config = dict(
    n_layer=12,
    d_model=256,
    n_experts=80,
    experts_per_token=4,
    d_expert=160,
    d_shared_expert=0,
    activation='squared_relu',
    moe_layers=[1, 3, 5, 7, 9, 11],
    router_score='sigmoid',
    normalize_top_k=True,
    routed_scale=1.0,
    balance_loss=0.0018,
    balance_bias=True,
    n_groups=8,
    groups_per_token=4,
    init_std_router=0.0209,
    lr_router=0.000582,
    vocab_size=32768,
    norm='layernorm',
    norm_eps=1e-05,
    tie_embeddings=False,
    optimizer='soap_variant',
    lr=0.00411,
    beta1=0.95,
    beta2=0.99,
    grad_clip=1.0,
    batch_tokens=[32768, 65536, 131072],
    seq_len=384,
    train_tokens=313500000,
    steps=4536,
    dataset='wikipedia_en',
)
Below are experts of layer 7 (counted from 0) of a mixture-of-experts language model. Rows are named up (a neuron's input weights, with its number), down (a neuron's output weights, with its number) and show model dimensions 0-255. Each number is 128 + 24 x the weight over its row's rms, rounded and kept within 0 to 255. Numbers have three digits each.
Before each expert's rows: a language model's description of what the expert responds to; "raises" lists some tokens whose logits its average output raises strongly, later layers aside. This comes from a sample of Wikipedia text that the model never trained on.

# expert 50
It responds to: Sports reporting words like played, pitched, won, scored, wins, season, and digits in score lines such as 6–4.
raises: " ", ",", " a", " in", " and", " w"
up0:152115135109126126119062137128131166118181159144146153120134089122113124146112070204093130136152089117158126149095112105132136122119148137100142118132134160152108123093166112124122132126164188121093104130082146133135150107141116144104150169148141117146154154132125133151121116200132114161097139135097141132135168144094150093129155117109108099119129143122108126143200147151121130115129117127148100119115109178138145139110100147137120114149081159120120158090180098160158114166095133159145122099134157144112156141140090137158100122110109142113164101092129109055145155138155128150098131116141148127136128151140112083102139144138078156147154112126076121128102123111145126112103086147131122122143096143140106141138125162110128135121135159137161103121107115105134093094118158
down0:132102149164115127165130120141145139128120156102065060116161143081109157143102147142108126138099109169121170101099121141127111138106095090124097101144099140180146149143133135123171184119130120117198147105099107165139116136127093128118097147176154132146151136138166142144129116131138106112141111112162130103137143127126116095134161129120084119097162120166108094147165122138090104146117132149094128113107094144145108130141135120121142128106144125104148104122116121142126108145127101109071113112172101115099101158147125100167090136140101115141158130153166146156117134144144114160115128133103082114109122161141098138080161114114140086134102166133109152106103137089151132084166131132203149125155143157133107138133111125158128124153140106154143147143124142173160131125169157
up1:138141106124172164139114173140149134114158121118144112131165102114120083135121126116164115099098169190148114140120118144137086136137133130158149120126119167143114127154123152116147121128131131149097100147108143105096116128127172164116130103066103148092163144106150118119150155111162098110119119097135123128128109135140130134119095143144152115144147108106148145155146141138118139092126117136143094148155085138126115089073130111127169171115086168098121160118125155138118139150106136107109146144125153189147127121103121110091108068101066173118134126121139107109141154166143155159128136081145130131080097126155134133117158163113107096161114120114083160126161104109106146134163091163112119147179147092135085140123159100110139154134126144131085136165132144122134071101160122
down1:093124146104090142164096110138170113103092123143096153082102156088121119132097080142117120126112090112171192192120122108158103114147162122116110157115154125139175153100156174145148120122148152124109120132150179141157133136113096065094119127142143157121135159111129148116092111110137102134151118138108176149146178126121124160122136092135110119135138133147136124117132121150131134145098125127118110109139101130133127108105137179144152141146147137134160104121142132138109136122136090089097111106120139125121109146141135122134144112070116163111093124117102172145105162107130135148100178114136196066092139120165147151100137126131114124103117117148110153145124105115095182140145085118126126137162154149130131090134095097116132106172135134115106129131074081127110145105160134
up2:153150134137138061129149133157176133123101138096136112129119136098112130147107129124140070063114133116134093129169127167153127115142155130111081171137157148150132163152136127115140106124147117120157107155173110138144115150158173095129113119120155111163148123093152145130115152151161171085117163130133091103177150073149112150091103123139090127091057123138122126102166101072161172137152132154133157150145173121143141144142106145122112175158149147115122115117135103118136115135133115110175125098083085118111151093106122155141126144159158105126094155161174126127118141148151137136144090139105118109147086092132139150119172145126122116126105108155110108096079139076148126139124136135141122129162164126092121128139127142130128121101124115083112122126112129115129130103119130
down2:172140162170138113103154106122145131136090117147124120154115153126077120128101120140123143092125167134139141134168124150145120141106167142118157140171126079142058133108119095098157126150149105170076100140139103158198129112099121134123092114154130154119130103154163125142162079112161113144148169117156088098146117100109142137134140130094085128121124118137119130159159128108138113135124119144136118122126138096160137141172166116105108152206133139122106113136157119078118145120115119115108182145130130137078132069140141092121139172133129125129070131114138148068108128114128152116148138100122141106107129117139119139120170096139158125148164139123134164079114095136130078142151127162149152121087121085137130134117131123120139107117138105098178163136131133149123124128125131
up3:139121096119157130138097148096187122117162109108173111083179142129141105114087165136114100125129107126146148152116107084139155157130138133152113121075121111135152124074093084133165116141152105134094163119136138097103112142112158112085105149163136158064134119126088097134106165146159168158156137134146119133140105102114134082176138062142144164145129150124144145147166120140139148134122137151156083138108106081133137164130101141181098191102159112094087147143111124132170142133093112117126146131141124132117119100178159123129132123115184130107143134125127140123144106146130121118129142145157097103151125124103124099106123118117133128179147152155140116119133131103136169140139092115128113103103143177169141103162122130158133124150139135102123107119117139102102092127109138
down3:147175087142086119094133128134093110149126159137162184132145151139110124085114148139117123137139132126074164140153115114099145157104128106144117137141111173111105146131171109132146089181138085155133139150138148177134093136148146145158099157128137146094110160104104142139072130167127132154146105147116114132128124139134109106141124083132116142113110112144147135082118114129131132142145142146121146081140104164133120128095131157139169108142138106152141128117151081147114150134146137159179189106122090129125149163128138145131122148157157145140126063121093152126082088149133130150121126109178077148172144137110141118161133123125131084122135116167106114188139135103144153098120116119082111148148133132140058136150105122146144130128113147170119085117146128170154111142147109
up4:115115109129148112088104170132109129109086146089096138166142148128186113124115104125115099126122120126133143146099136127142159165129098143107185136171127146132145139135188114130119107137166170106139171104123133115131113117161157095138133112138166153158116098109093165125117111140128142114131120092130140168145154159138162087136152150126125137153158105141144141113090150124144125106103148106133103153144148085103096116104121140110154121077132122105115141139111135091125178129135115139161106092100090084142160102147163069138155092159178164131142114105118144103118158117150135139160150158111142127107134110135103077086171174115119106170111161137146117109139128135098195133109151095102141134129160136085073138113098123166135138135119141128093137115132117166124137139132141
down4:124151129086140139141116144135128137130146157102141107146167108170133164096152120112136130133141143128119140143123100107138173147126116138141163135196103119148133125149166144118094134114147134162152138160116151164150128098127146109142165150107108103091106109067122131140106135129112156133130126094117147111137090122139135108118157097189138159153148135141125147138115102146108169115111083154109121107160119159101125110174138135134195156082120082123123167212152121139117144130130087163137086112132123081141168147132133103130100093131187142134107153138137133111144088124132143158115072155120126162085152139145111125091120171182110149118148118117142088120114117150108120109108121108141135102115165156147093138141156153118112148133132185109160105091124124146130131102132132
up5:134168143145114148091080177135130160137147107120091096103145149114112146125165142151131122155109102119103169145112151131140152120158093097102136141103142146152135124173136128115088083142132133128123111147134146142110127147124096166141192116103134044121174165126101152119124131145163103127125105130178158126122070150150105095112177104116147102125144155119125132099110194115126150157147160103129147105104131143122111123145113153106141154118114108107110149128165151115176131121124108125134120071170125155119165126102167099088108116152125134146160145104134158114095135164148139077138100085127168151109130120130128089112143115099115139120149142123143128118114117112131154128120126142106136170143147122136161099086149110098109119123094112077126163128161105148108119120181138
down5:129106120144084121135147102106196157134093111123130070120112105137132131149157132122163139120115174112109089106112149113162133128149113147151173122111098112140104122087152136108112114157134141120166109150104129187125142145129100162159107146123077125141111118077122149100122109133121164102125132172083125128143120126101133154106160066090140131082112140128134128145152128105124142110154168127107181126108120170107165108157125142093146122127160160120097149147117137123135155117123103109133169112111121189135138136085119133107116087133144136126105139178100089126120106119118109117072161120115131139085149138149118106132158165132126127122172119106136135137155128073095101144107144124137120164131135131143164126158182123147173136151144187153117088142105116141119104125095114
up6:155062141087159172172130137123136158119124113135133151101197128117160100124127110120120149161169122160160163134079100148129089106109101139148131122101114100112143121149130117152127132111123150119109155187142173115122176149152129143100108097184118127134137184104128105158115096093111141149094147128144150144134110130126146176106121124165144143116131150105150104112144083074193125170140117136142171103114122123141142127071074129116119112106160077129134110112130130118124136120137129125137148070104141093109138115131133084091133113151132123108079133081138132130106129121160129092172139147110098146138129141118116111066156145144096099164130120124130110128131113120132159117095144108135104125129100108150101114133109117098100149123127105156120136137113095156141149130121155
down6:113140124096127105144131129101177087131122172107150116116165104165115137112144166136158135129138108118133165128147148128169137144112123172142119112142129147107115155069114180141146091126130118057115191108123090119124106086094124142128146122162115153151126167128099130076148112124174127152151145102182144125101109157090114115088137112095147142162107127100135150137143135131094101099101085121150118140102092159098133102091114130140153109157121081099130159122119118132125141141080148114133134148165143113138133130174141129148102132060172153115151166174097116156155120139121091139137126118155136102134155175146113111146103136126128120129145121101114148123124147128121125101131127116117138144166099153141094118112100134140098114131095129180139153091172136123075113124134157
up7:152167148145111108173171168137096152144116148168131146094139138094105124070101177114130164139130121103120117101190093093153144118149127103106144102169128139116141127141127140137110121056152130090128121122139166092108163127154153102172201126130123112108107126144122126090138145116114109099117159117154122135088124099137135128133164149175154162166165103116117122125128109080146165121119172133145130114122119133146128108081126134117138138130120150095103182127134166157137100144135119176147133122078130103170123087129101132132153145112114109110105068182136140114092151116084148155131101118124160156147169151124135149098135149153110113166160115118082118133118116130140131113123118132132102114119126097104157143128116112127117154137122130144154127106145181132121152118149145
down7:124153089129122127098116116177139085100112098132136116150109108112160119092161142098183111130152151113148132117085129114121106134139116120098110124089103133092129134130116123135137123118151106135071159081125127108131109181125124118146147060087140138109097131146105139139144125141128101125129203132178114139092125136119152131129123091143121161100092146153166114142095144168104157127135132122087090137121140112104130110144131154126123151172173138129162101150111105116153138106118102093083120155118124072128149129121146157135123100130113098130078186140115123174114152134068090148149100109141156099073122152130129112160144150152127132153090064103131142145146091150169141135125094134139092140110122171117110133125117126100135140138093147098122146129110156124110114146135144
up8:134085132121130117124161143153135078121168130140158146105139124109161187153100074077102108143103118156101135157138093102142130108102113089117094168117105120171126145136138079103128115099129130115144160131150095129092109139139221145108105184126113141124163154114150134146147150160110172165129114094089163082151148126107087154142167098123161143150097146160143146135087086145133116110127112155104115133153140139131163163114123104102159114103131160148118154119127128113108089127120114118121104124159131086114120094134115140133101132144098128182123126192134133107160155115119109091128155107133113144153122151167126151143166117122107111146106140099116151160128114115158122102144154118146130118106144098150148118160131100101124123128129143147151110129119147128142151159073126
down8:149084119128141139141113112098107170092121146076101126147133120076122119084173095084160111144129121119072119147129160144113113119123175143098101153132130115138130067133194142164148193118108121078100078147123109101115174148109191113146128160111110125142148107166129122150127101161088108109157147146083139162108155174088116155140125131136145120145123118099105157085103121127141125135113149111133094146108098097125151135108143106146118150153155174118134149107104159116142142133117131150121151130152106102135150135095082151083117121105105156110128179128123125185089091117118135126129140116144117149139136149146115118160120096129117119117131127104088129113140110135129110133147158108104098111125125103148176127145094095147182142147122103107122116106109133122144107136122121
up9:159113158114160099200151154174130138132097081114100120134128117116130101137118104130150141103158150121102153088137145134134110117106108089122114133108119122084126134110112144144145144123171144173131139087143132121138132097152108122160088100154116120142113131165121178127132139102119138106115132121098080131139142096090151131096163150114136135089174086123142093128123135086123108129146141183139120145126137087096110144153128148153143114151152128171123110152120095097133100109143119151124156157128151095122117189155078175145127123139183157128127127115147094151159132148115126163099100103080125158138109138122162174131142104135130095171123131151091139144146144165096140132085066146106113144124185092140128123129128149082136126130131093122123104093155118157138098115135131
down9:138153164122085164134129164099121122130159136125162131127127166107138117132133125187126149120150083176135160132171171131143156094160119103150159128083145120139134138116128137132099150148175130135116135101096157100131130135161109155161143172154102136134132166145137118137103111125101142154129121145132110146182198149141159093130138132113154137134139172111114141184135159106160137124110130133166152142125139120110129122130121149124128096111109155145135097143116158103120115147126155126161110136113091110135116134165104188142139112117113114155112171142089117137128131158098161139087120175104104131153123130120119148161143136148087128085082083109167126158117097104159130150086126137126150096127146131144164112132130086074164081152114092143077136081139109122120147125095118
up10:106108126099143104137132153124103134119130101104112144158100132109147113156117088143113133146162131190113084135137123107146180099102123122124139127098123131119129143109117164092156135111075143117096098113135156080097108113112146117130165165119147121147138087085141162093113186109135156127143091096113117120129134123146113060093152079136139160133088132117158141126146118122137162125116118095124139159132127098118144139127106151130138120132114149112144120149117197135145126103120138077096142107144137130140142128152140139142120104134153145131061143138149154121175145138105106137114137104166138142172118118121148147106134195155144118153099118166149111124132161097172168163083103133108088126120151166097096146152130189075153096124153113141133152128143122131147122113169125
down10:155149123166077126180128116138098122160108087107109103119104131147161132116127106154121116133114105103126132135162138085125128164185109125129099142142122154081077096132114154105094140103128182128141152147080109145091125099152101125118149119157122091132130106148158121152163122157109114121098106081121180094123118129132101162158118132169141119126076135143099110111127134107119140102117142134115116103168135140131146159117119129068130093096088116156101180128115129117093093146141142109115155120191130149171129125116116162122141169102114097128139153130131114127127143152082150103139089138140099161136167138115127164080150121150143119123130102115109137116143137165126138123120106123131139100137144118173084148130159155151133083062143131115111141104129137121130093113163081
up11:119129119106144121138114121111126170162144117134106161096165138160181146125189104181096139115082117113123156129150117110140094130113111100107141126168144111155106104121129104102129188105129145121116135129111097145161164090132112143138103099084148122133146145142118104161129117089138176142115101103164136102156136155137148115122112090177140148147131133131102065113090120100136140123153138122112157125104119138148183168148119143139126130113153103116155114111134095147148104120156078104117152109161134129108161103166134144162100166144146175136148125160136139144154091149135121111128138154136148147114145114155173073156118131179115078133126136106119090101126105119131118129173119149123115145128109090129151123160142170107118084160140082102135138134133071118116160095148141
down11:135109101145117141095118105147127103118117117086131119193155118108138113130152147103106151113146159140095105160145095135108134094157109121111131165128137136141127138142122078144123101122165142137139132152151149137144108121116138165121128117128129143153089153148140170143105113104119113099184107113085080136154131116107136093138144141068084102165105152118161059121125121121102105118155112150147117133120146117103090135109148132156075151128073130136121159105094153108158127089112135166127128148123127153166132131165108138095184110081125139158072114144176144103158159121115154127128120153103118148135112098094121149127087099101141109156094120106131142131163145197131157113134123116107140133112123074126161138126127134097136164095096151160141091129093132127111130150123165
up12:130086139092168181130118081106116132139149131115142134144129082101149142154138149169120145118118127194142128075108092111130155137130131148143140081109133108122192110125103149108106161135143152090109121138135104097128161122141127134130111078093138147084090147071101122122107144133164181151147125128188119125158126115142099094180098064147101136137171123142147102176168138134135114121131143132086112120163104108153137098114115116172145098128128117115133119098131177144138093164109175135141146120130140139141085109135117103102109123080121107086117166111168142132137123137144125139116133135134123098118084145138109172100121154130130124146174126158105125151125109124075147184130124168164112134142168137134128141124134103135140107126127123147124130133132131104105128140109139
down12:153063133169153139105140152160113110087128133104134155112178160142145140097093116131157111136160126131111137113073123134079105125117137099096132125159066116143154151193149163129166136116121154109128126146138150100177133114126135117124141119113098126123169105109084088140080116100115127092134112136104119091106116153114094146136085107136168099110108177165146098118108131167125133102118108165109146143169071133108053140132109146131143121133090165135137125151117165118084133137143135126084120134121136124144170126098125122113107149119130132148113091113131103109120123114117132130116134126161107094075155138131133105154095152120134121144147106161102104157183115149117135099125109128090116127110120129142173101134113119123139163077107112123119113127095100114088116125099115
up13:056137118129125147103149149141153082112104157106148118128116134086125095146156128103128108124088154082129114115110123125152184143105097150128170121149140135099165116112142136136094065153126139128152095119131097127165128141196112086144102135099145138115177144124171128140108111166101129158122140147095112111150150155159093097121149138096126135132152160138124127136111140114145136091133109157096108128132121103117128105156135095120132126152132097147172120089152119143090121142122124094103155136117132074108119105141116105125122136118098159160145125157131127123119112167138130151107169138107123142158135138146113135131148128095104146164146115146116098098096120111166156154116073084169106160080086184104169121109089105168129106120169127151124162122110127127103122124084116
down13:133118148143147176119088128179147100122104108138150104120150135093117142152123151161138121113118127120140132138153115150169143113118145157101125149149170148115155099074090151142088128162125145150113125126126129130132112044099122152097114121098134110148145119135153115115121112125083130128129110137096140139087169156104130117149116105119133149171103104120138144125078144116144092109096166144114133150093126141115158074102120146150152136136168118157122097149149119158094124056112147128128130071137138134118126114128130120124093170124131136158104128166092136104122131147169145199137146130149083132103159101164128142134146121205105141160088104169138166128103131146107143126130110113141119121113087128171161140107107123176118139110152142094144128159095123158120117107103144
up14:106110111118191120170158102130080145170121131163104107132151116063142107136120156125124104123148134143125134147114151144084126121147104124154134130149128120135120126089125133138133109097114128140134134139161106134111191177106128123184144090101156097132100150080124108131125157149155166147111145135188137132133078094128116081126116168142132110080123085135119163144150112128093122137089139100134152121159125164099138090103117154143115108101148156151110129099154105089100102200087102093119150101108131164122112143158131160142117148108147132194137122109165138124130118148140100146125134101124114131107129113154123124146140142096102104139190126122155127138120118147134152117099151123160112120102151115143100121155094095160158118159085099153107111125129136161090123126113131
down14:132125178133145111141167119103139159124165145138097114078148112135131155116126171138155114141128076098151136114115148110134139164097125119119091134099154139073129138118124124160109126120165116090181164145123131140136124107140134137140168102074124126130154166081113089149090136118127171165125152121082120173098141112132118124146149114147152116146160104123166139126129179158137153107133150124130109160125106120120149126132114096123139113183133147161151116131076115099159150170121107109117163154091119140071122164146151154120105118159095110147109063151106128171111132117153142125116143137078133131157139159143183114128152115133110126096125197121110142133134114104123126130118160117163098154144155138126113101114127121134190123119143134137126135102104105128173151093164139
up15:149096152151126080168083143134122120125101148150120122098160153071094141084082169128116134138127123121136090130137085140134131135098151141144122129112140104124178098119148146154146116119102106130097152134151140167125182120116155082110131123096065157127101113143126079166121126120126154100139144081119169168130113084169135127103146130145140105121095126144090141125135154113137164160127135118137128166124139069112146141099133155186095095147178129123127133080151126118130099080138129131126132119096168119133137136116119158098132166145121160128170139095088072168145106157106110124088131106150141130124114134117117138118121146153135138162181128174114142095128131117150141150146111153172148138154158115148134112105117090110089126115165119128155136150105126116106142117136113
down15:098106117136075127129140126141128135127097116119100101116146151175128150130111170130107130142109070096133106143137119153115135089090152157125145109115123159122102163066117104112140152089109104079129110109113175130112165126101092109099138144128090109107161140107151125110119119129106092118158156110145153185136148091130127114096129121136154170131103135143134157110066155098110110119134099137123132122107158122120144133138145150100124098125104075149156078138150084128164130145198111092136132151057127100143125144155127111138124115129117132128126078190127111150136091130133094126119101103098093156135132136110143141141107128095114094095134118116126107115145076121142146096140165136141145140170106121115130112135143142115096125164105165182114143127130157122127151102135177
up16:126096088142114100173134149131104142099111156078183086148114133116126128180169141138149164154138142111131107155119130115163156108142124131138131106132086138128139103150141153134118135091140138073154147146126151136170119081161126084093175143092083116099122126102117072129108104104090113126143112122156144154129174120112126144127189140101091154100132121109139162146115120098111105095124146134165127116106135152155138122122155167090124138111130108137161127127148138110187163099118127176115161127133089116091124089113121129105140133156128123122113081211129133114140122141101131128100118146125099145096149144125150095172116131118080145109166098102104138112105131099135152147150170144137133148148131151127100125111146124163161110156138113114154115120135140138140126126183139
down16:124131125100090118084145099127133077152105106089073141100157092130135112121108148155115129137110145158149147101106116100135116063085137139152086132163139128117163102129114111217129116144131092178114165122124131089113155139135134188135124168093163141130104136151091133110128115118148138145116136100121170103110137133115100153142138146090149186149093136098123146129120153124152125118137114077092119120103161112128142136122120110129151120130108161134122158141131151113137150118153119141118070126111147165128120106098147116119140114147179114147137119111162140110138103198120141138195136158146113105133121141104101104147139127101138095134144108128136153163147158113119133135146156094078125141098116106158162125117123096155147164120155112106073157138115114108104137148120130
up17:075121125137157092076095103117134153104161130117103129122116149140095151085149138134125163127132126128097135071109118117134117100113114113125122142121116119106164119151126139178119117122130123150100103151124149146149151126114132087149139144081138134159141102102111142127109118081121131149155144115093134113132145141157129152152142127065123156126164135126109185162112162102119135149143129159105164098161173095158098093140152095167073115139147118113174129132102133129113108096147118152141160112104141089129129141169153119127104148150102128160158131121145142128156142125106087123133143141144133142116097151141141128133153093120100095116138161148132133175164151138091151156114125072138118146169139074112143143118174142131129138127104084152104128144119065074194129092126154
down17:153112133144122119119133121153139151133170127116136145120157123094098119159124146146119115113119130179128150098111131125168092146135114134087147178124138155159170089164129147090115109117125128103152122178119128148158102150114123136107124124134138096174126136144158115069148146113132086153164142120150082125105133105159093127115115128147132112114110073109144154124157130120154106146164151095141110158137120140126095124104122151130115127154136100130140144181142135119165110149115092173111111136122136101115084112154122130161098111132139128125155139158109101095102080107137087160117178143162110133110111124091134104130135149158186152110097127139153089163059129086087129139100151128139153122128100107144117126112084118132133131144158142099178133134102093165168130135192084
up18:162125078087142107173115142109097146156114101099076123127161144116144166141127141143099096136108140147098138154148104104148101132128168153197135101163152153098140173130137113142123121134141158150134097142155106106123109147154090123139114155156101157146091151128137143127142090107128125169127100125091126143150140084158093090115119106109141143141147148134125124142148097151111114099136161086118121136092148128108133124074114123109140116130079107172155094094164094121122105150136099129105103129149164132145122087180112120168211108118143136114104091135124137120130148118129113142140136125120114121153099106150157135140133133157101161129116132154169120098151124141076120140155163097110138094104115129103161139079085124148147117148090146131124152131097155146087124102153124
down18:159100125144088154131119153081132129142099107112144098133136165142170172103140182132078126139098113165111111148122127111100105128142143121102099148116141181147106158155094126109141153104120141117150137159120113108131094115102148154164101123111112157126137164073127134174088148140120099107116117155124096165074129150143102111132095103117102147112146125092147123128117103109139115166090141151097120168104151108108133121172138126123112119112085123150152124114114164155122109092130108145144150098141164174137136130183105116115120107138114118193089160167134166112150146117117105121130082139125111095079113164106114116118094146100117127168118126074123120143113120109088141133122149152121143130096126093127117107131135199117138074171109129124108121141129135136102142108143106
up19:088102118113096105154112132114126152125116147138140125152138117108145135111164126102147102123154168145166130195129153104191155105116112125115169116099145140122119134103164124152148094147094121140111115081191135119100122127118132128118161162157108096175096143142128138145110131139160185144150117171121132106117123065150116123138089112103117098168119109151119138115131124126157141120134126126109104155131140144112113124128093145144159113157183145111100128145135158112129135114130113107165139150108077111157143113109090111110130153098105158105148149138114091155101095118183151142138135145119111095111060115107168101098165115155070110138143090083109154132140112137098132160141130108089144127138132097160114151132125117152100125113132153099073133156158130128125159085113110
down19:092097128141102123105123091150125113132105166170054097158127089132135109109120102110171129078156141109100088114159097172153102141108132121135106089140135102127145182107168088159126150154117141085110095103130129154129135118154124114099131150133145134154116143148109085114134101145115176119123110136120115135134095138112138072131141115131128071111159129109116105087137101107118136115156151105086143147154113114170112126136149095126127139110170137144107098119119111118118131181155152108109098150121103147132146134130121146099086158121127134153122136147141164165140163100159183147086110130114147101106139113161113114130158113127110100117135140110151098100130115135151100130167152154115151119170128096167162135139121143109148129172134049103120139169114139134120093132128160
up20:107150149101134133127102109178176167112134089148168129148138181097105133138125160133136086118132124129118098153116105176148116167111129098153081128119116179151098081103115148138191137121126128097094127072107153148172152129145134142114122097113120134129136155114107073121124139148147128175112142083127095126120105137136131135154168116124090150129089171146143126142115142127132131107176101119118118150090124140149169160097141086127112122121136141145089124112118118111081157155113122139147127099109128147147149117129102146145158135089142101110130101088146162154118119101159096117148122130090143141180125132125116098147087086126145126108140169103116155152075115128120135124119168129110097149124156160138087108127106110137135148150128132136161138157088090120188121125119161
down20:137164157154182124132095121135119162093171131105131112105089118155097130123106106128104140138150120102122148094117148158132093139126113083183113144150170112110147134150111112082121177188110132106106113120154110115101133132147149141113090090157136109140102126126080159139100123109164150131111113124193100172076098098157139163145128122150155060125159099099119115129136157127143126120149128146109078106125118131137128126113105098175082130132125173122112177142141094123088172149113162110109110137126104121094148161173118088121128146112138125149145088142113109128170118114124116123118134089119150111156126143128116147142120170084137107164144143117130167095132159145154097142119118101152113121123114157130121100119078108121142154114139125111116120142114154134167117121118082
up21:153106153083136155158092159142133096137136113137112139069156169138103144091178086119146137150124155133114110129132116111141093096130134101138146070112122165155167129094142107100100149124170134142128171116115097146116103117138139140153100151135067151161118132104114112155127134157166146130138154150142159135151143137109150084096190126109140107159140123142133182131115114140081139116135127128150145125139135122094125117142159123125140151105122119138157141129154159132140113119139116136131156134135164127153128117073142137168175069118165127127116158131136150134144120123143119055137116127085152148122108099167138121133094164123103135146142123137068152122091123142148155146133115128108154138103155104139103112067108094104168160106143155136152108162144068118121103100117120
down21:076130120116119141098075142106150140098115161136107127120134144121122106110142142087094097134142146101180070103130166126068130130139156156126144079153103131124120131089139143127118143093084153133151093167127145163155087146095101152130129162100135145140100155108117143130131174135126099087092134147150104134149115126126137154115108144140065121065130129094047119121140103159131138107125132141149165108110183144140091127135111140143083106139141083100107145115128142139091103117074118121099092126158120137138109137199117116148134135116116124105164134132133142142132133089114115137101154117173126139130130135115137145119114133091105137136121145147118138111135124125104145142095117157147118177132122122133151163102162102120134062121146108140085120100087112107114126118126113
up22:088151155143127114143113140138132135162104134118141135141170121102121159186132127145117144137134107166129073096118129128108093142112127128153162121156106129104167125149147152118153124110100131082083155157062084135160132119153105164093109106114119105157114141085128110137122138103091125121094169127136095117118093134159112137107122150114137139141137116132150142118129134140167121098151093146101146168149160156106107140147102132156127086137140151107122165138146209124100130162142139139102129135134062116189159107125099115116094151116119111116129121118151091157162122147169126120085110102099152136143157127141106097054125099159131130117121134114119099174149125111115131127120135065183135126120142131085125117126132168140117161122144111170116137134123104118147135119084132
down22:154117111144176168109157147117130138157141136152134102156139125137174118099158149139109145155146081126082134156173142135138107066105110121149155134133130132121173092179161123109114092135102099100092109139114155109152162125135142139134118130158139124110135181142124118123131137133154111128099164124131115123118121148136148122144158132121173168148119132130115099133151095094144174149109127102135160093157091093131096099101136151139136101130087159149112137138152163133076122145148071118173125180138108063109168133112153080141100135180153099101134155171096144149136133116115139143143138178123096154123152140115109144114135136093137152153137114149111125138183147099156139120107113124085147106104143125114143113111094144155097108125129128105126130132197113138126137140101125
up23:091112117159111143154119151161107138163127119095106155123155111087106117119126144164210104133136164138155101122116101154139134144130132113118138150093125128133102135146126107100081138081118110061136147115161134100122089101139095099184127109133083130127176157166111078114126135115066118137125134156161103135127138144127136117146145128079120145102134158085106091125159134077151124088113128104076077111133143121115084140127095162106103174141105106138120157164078138125131145123121141155151152146121135092137122110166117100109142095111131116102157158125154126152149114122119120168136126109151145158152115145148151146138168152121113130139140106187126155150104122136121133130121103109144139093119114141164111136168118158126122109098118154131134091074143147154154115126121114
down23:129115120106135169158122107113075134116126087137077106131168125174189098128179118063153143146150125136113117123140127104162153122101153149123166120079107105162185130143126137152096166118131107144100123095138167090108120147152155170132189134155124127141115134136086136099084131148099097103102134125133086099132109143180114134088124143090149144121118156109122123153115151088127177102128153137115120110085127135136130126135116087112103158124144151142105102113153137130154088141147129116140106151153140142112115148143117146130102076113127096099081125126109159144119102097111119156162147161131067144166138114128146079114099129092150097112150128168104151135118140115158130126113119153115143123109131156123153166103141159145129108133113159130158140110098116093130112141124117
up24:157151104094120105095115134139125129127147163172138154135177128107105132143140125132146111106116135162131132173142165116163106112124095143139118126113111172109167123121105113123117113138116134122109123157134107126102146093121084107146116130116074123137138083086126139164083125138127143148159130121130134130122090073091074123135113131142128140108141146145099108125150113102139138089120169121099148147107107121143114138162169119156169138121134152146132150130102148170153137147138135134147131118091191141113111113169142122158111119144121142135130106122120164205146099182071148131122140151152145135191108113137075108069114132140155147125119103159122140134106117171123182132067153120149081112120108166116100114113123123070124137094111119145177126145118149108123146125093130
down24:110138132143128126116130124140160083115094145173108122157104178115133155117157117158124177103148141151146109137113140144157138146137183123116119137115108112140143123115136129157085132128128120130124159087143125163082107112103137086117101152104101107106123070110154142100116141134102142098142132111111133116127085149146095110190160164159119159111121111154108130159111119137128163152154131141109117061133114135135160109153157164142142126105106152138157121157144102132103144082133127127082109141136137138124113117119162090142126144098127144151156127169128160111150069155169109135100121117106099112144141120189163132159113133132140113112116087118133116153135090132172163095085139107110083117162144133159104133161113147103153116142088132078072115148148153155151108107094097
up25:090141169158143121120126148156108114173104149168157102096129094137118129134128107134170131150109113145143158119136139130087104092093103067126125160161149117110106142142130145147159141121096107116170119131118097106125089077096151135114131153153142148127135086140137104086065136106094118176177140098099116191080089123120129146144155159111131118127149123139126082124131141165146125158124133128123114114068117151125119160131123135167118153136166110077111161090160115175160150118119115138130112130108158132127126116154114159153129093124084125171113144107141122123108103100120131128141142157113125097130146122140138169126142135128153147116089121160135128113107128143143120116119167168135119143169110135116104123105148090131096102096108133131135088158156137077111108114169185
down25:154136148117123140138115132139103159079182130107117103135120142129184069124077109079105113123123123137135082146134141189188110149104148139161139120138156132155121167110063124179101121113094165166147118136118133143126143129136137164151145117127114120161133122159153135135152144158142143148153121071112137118170160144137152103121137145132091145162119132122137160097111106119115164173118150149114098131127144125125139125088157121093122103105136118121134131159133131129136137088142151199119102124109101109138092131089187138141138107198092093134129105106129131168144148094158129124127109131159163118127122131115174114125126161140134130161093140130126090124178120186120114138131152122129159127111135123111130100164103185141143128157136119123140130137134103152130148169130125
up26:120117154104121162152103123142124099112120171135105152114157157136105159129125175132119129149124058164178118130112098120140148144133110120114136130135134139143169134126129113153171092110096150167094149085134126133148077164114098124142127117138145154127123106098123084161153152124080119130083136150085120106111067117144113108117115130128081105133188133149136133159118154087141096158127123103133149108120146106088131109072123124132155137131105150085126124143142144106117128143108154124132105097087113180102122098123182147170142095099141119105120141120154141166179118130093140154149150126108093149112101122094087130148144139106137147139156156156129122118139122133136126127176143057173146179143155149122108139140132137100132095163138140117120112120101101144107108148125097
down26:083122098138158125107136125156108159125175110103156149100112131127126099105150126136083161112167140114142167214135155137100114151104068156144102116153117113169103109149106149122113099108124079107081155146096103154136127143086112155145136113107152156140126124127118112123172141126134116152108132115137106160145143125108155129131118127150131127124106146158090150112114142160121144137099098113129122135116108098136124168113130146111097128130083145056081064130140088138099120112122120093129119145090129102156126116122123082121143127163099146162174095095088107152146107106177147114138118133125165152159107119127130148162124114146129163108171147106148141117152162123114147135099136083093149118110148101149083132098119139109116106125131146110115108157168149177128131117110140